python train.py --shared_expert_gate=true --decay_fraction=1.0 --final_lr_fraction=0.0
Below are experts of layer 3 (counted from 0) of a mixture-of-experts language model. Rows are named router (the router's row for the expert) and show model dimensions 48-95. Each number is 128 + 32 x the weight over its row's rms, rounded and kept within 0 to 255. Numbers have three digits each.
After each expert's rows: a language model's description of what the expert responds to; "comes after" lists some tokens at least twice as common just before its tokens as in all text. This comes from a sample of Wikipedia text that the model never trained on. Tokens count by the router's weight.

# expert 40
router:119101131124080092163139122203126147100090175104074122164154143164140120136084127156100109126117075119097134179131135148055132131101145112093163
What it handles: Table column headers and numeric cells in sports and election tables: Score, GF, Notes, Votes, %, and goal counts.
comes after: " |", ";", "|", " 0", " A;", " /"

# expert 60
router:152095160098139137099141058160113147157108077119132110179136115140084060157169107095182143123089118151094118083137152091159116131093118131132153
What it handles: Field names following a dash or heading marker in infoboxes and tables, such as CPU, Type:, Genre:, Family:, Country:, Total:.
comes after: "-", "\n", "|", "\n ", "==", " •"

# expert 16
router:192088180078163132138131131094148137085105094076117110142138039178116120169111116179171144181101131135091142084182114115084096101156086114177053
What it handles: Nouns of military, government and commercial dealings, often after in, of or under: war, contract, trade, loan, exchange, Army.
comes after: " in", " of", " for", " to", " on", " under"

# expert 27
router:154118102150095100176121117145145118135142088164068090144153081145171145172082095156110142132157190109103078087069134103098121092096110121082116
What it handles: Civic and governmental words like public, government, state, municipal, military, local, city, often after "the" or "of" in political contexts.
comes after: " the", " of", " a", " Minister", " local", " president"

# expert 29
router:139108146164137154140151133116060101115166084198132093106113106099159099171168158055143185134114171089095127123128177099123059146104108086097178
What it handles: Line breaks, list dashes and section headings that start new structural units, as in ==Geography==, ==Reception==, Episode:, Studio, plus some leftover table-row tokens.
comes after: "\n", ".", " =", "s.", " ==", ")."

# expert 2
router:092116156087153186120163125142178177133176218159169137079081095175150106128100121159087174135151178137095143114177126132159152172157114116127145
What it handles: Forms of be (was, is, were, been) and passive participles after them, such as efforts were made, was announced, fitted.
comes after: " was", " is", " were", " it", " which", " be"

# expert 30
router:145092191131116117129111088077086192163142115159072174209110144099162113138169061083077086103123148170113168124081064168082127129120117160096171
What it handles: Line-initial dashes, pipes and bullets opening infobox or table fields, plus field labels like Type:, Clade:, Genre:, Language:.
comes after: "\n", "-", " ", "\n ", " Votes", " Candidate"

# expert 22
router:165185103075097122121166146175092082174141124169121151140163164174097151078191150160120134126124146053130083175124067128146113172109150142170151
What it handles: The first word of a new item after a comma or semicolon in lists, usually the, a, given names or adjectives: Steve, Tom.
comes after: ",", "),", ";", "s,", "a,", "i,"

# expert 18
router:154166098142060090134118146152192145124070129160105090126121161071081165166165159140178121179111120170145108114126096161138122130131081163136142
What it handles: Words in biographical sentences about positions held, especially ordinals after "was the", such as first, seventh, second, plus the, a, He.
comes after: " was", " the", " as", " He", " he", " served"

# expert 61
router:106127141138113110094161174102131069067148101120177139074153175110117135156117148155127048123159130129095123097151146119117145125170072136079085
What it handles: Function words right after a preposition, especially far in by far, least in at least, and the, all, after.
comes after: " to", " for", " at", " of", " from", " with"

# expert 41
router:170084149187135070159121057107110122098083151116136086188160103182120162178093095098137145189083144144106086073181117109117108134147161105158165
What it handles: Wiki heading markup and topical words inside headings or infoboxes, as in == Administrative divisions ==, ==See also==, Population, cultural, Owner:.
comes after: "\n", "==", "-", "==See", "===", "Personal"

# expert 53
router:146074099115120124118193108121088164098094109113148142184170114063121087109100154129181094166110095068120137099142134123122156160175221045102131
What it handles: Proper-name pieces in sports and election tables: city and team names, final word pieces such as Bonaventure, and Preceded by or Succeeded by.
comes after: " |", " St.", "-", "|", " St", "at"

# expert 14
router:117111109093067133167087155213119081123099158110135148124101138122120152138159163134102100122104171107126171131143110144105105114136141205121144
What it handles: Subject pronouns starting a clause, especially It, he, she, they, There, often before was or is; also first cells of table rows.
comes after: "|", " The", "The", ".", " the", " where"

# expert 37
router:151123187109158138132103119128136120144133135170143138152117185128118138101119145150111166152123141130124076154178126118134079136149154181068155
What it handles: Pipe separators, numbers, x signs and symbols in tables and math, plus syllable pieces right after N, such as Nicotine and Nisyros.
comes after: " N", " |", " (N", "^{", "N", " 3"

# expert 49
router:111172169107160142073120106093135118116084128057115143073111109139105137175143168124151103205128124062101196117133182144202108142130132097178092
What it handles: Inner pieces of Slavic, Greek and South Asian surnames and places, e.g. Rajapaksa, Karapatakis, Krzesiewicz, plus country names like Slovenia and Romania.
comes after: " in", " In", " of", "In", " —", " Country:"

# expert 48
router:165180112107156086175112131206168097078133077120162096157096058186110150162090135139161210186151193101142116161095131101132013117111090150142104
What it handles: Common nouns for organizations, places or works right after the/his/a, such as school, church, band, company, firm, squadron.
comes after: " the", " The", " his", " a", "The", "'s"

# expert 13
router:131145175136156131142105098053083133098106105124082156186132110136128132112155120163143103137098141128108106080152174122105130097116155109092131
What it handles: Line breaks and leading dashes in infobox and list lines of place articles, such as District:, Time zone: (CET), Population and Demographics headings.
comes after: "\n", "-", " mi)", " zone:", " Country:", " is"

# expert 52
router:116153078104127104170068151113117101147122204146127158112201118128089100113172167064122138122091096133082123151090189085056169127162178088138190
What it handles: The, its, his at the start of sentences or article openings after a heading, plus = starting a title line.
comes after: "\n", " and", ".", " with", " that", " by"

# expert 59
router:147080139165152106115135148133092155105110151153138173094158145098165102097100128078178159093158154104105098126142147125147173153126179106080125
What it handles: Short mid-word consonant pieces in chemical names, foreign names and codes, such as -m in methoxy, im in dimethyl, Br, gr.
comes after: " |", " D", " C", " B", " G", "|"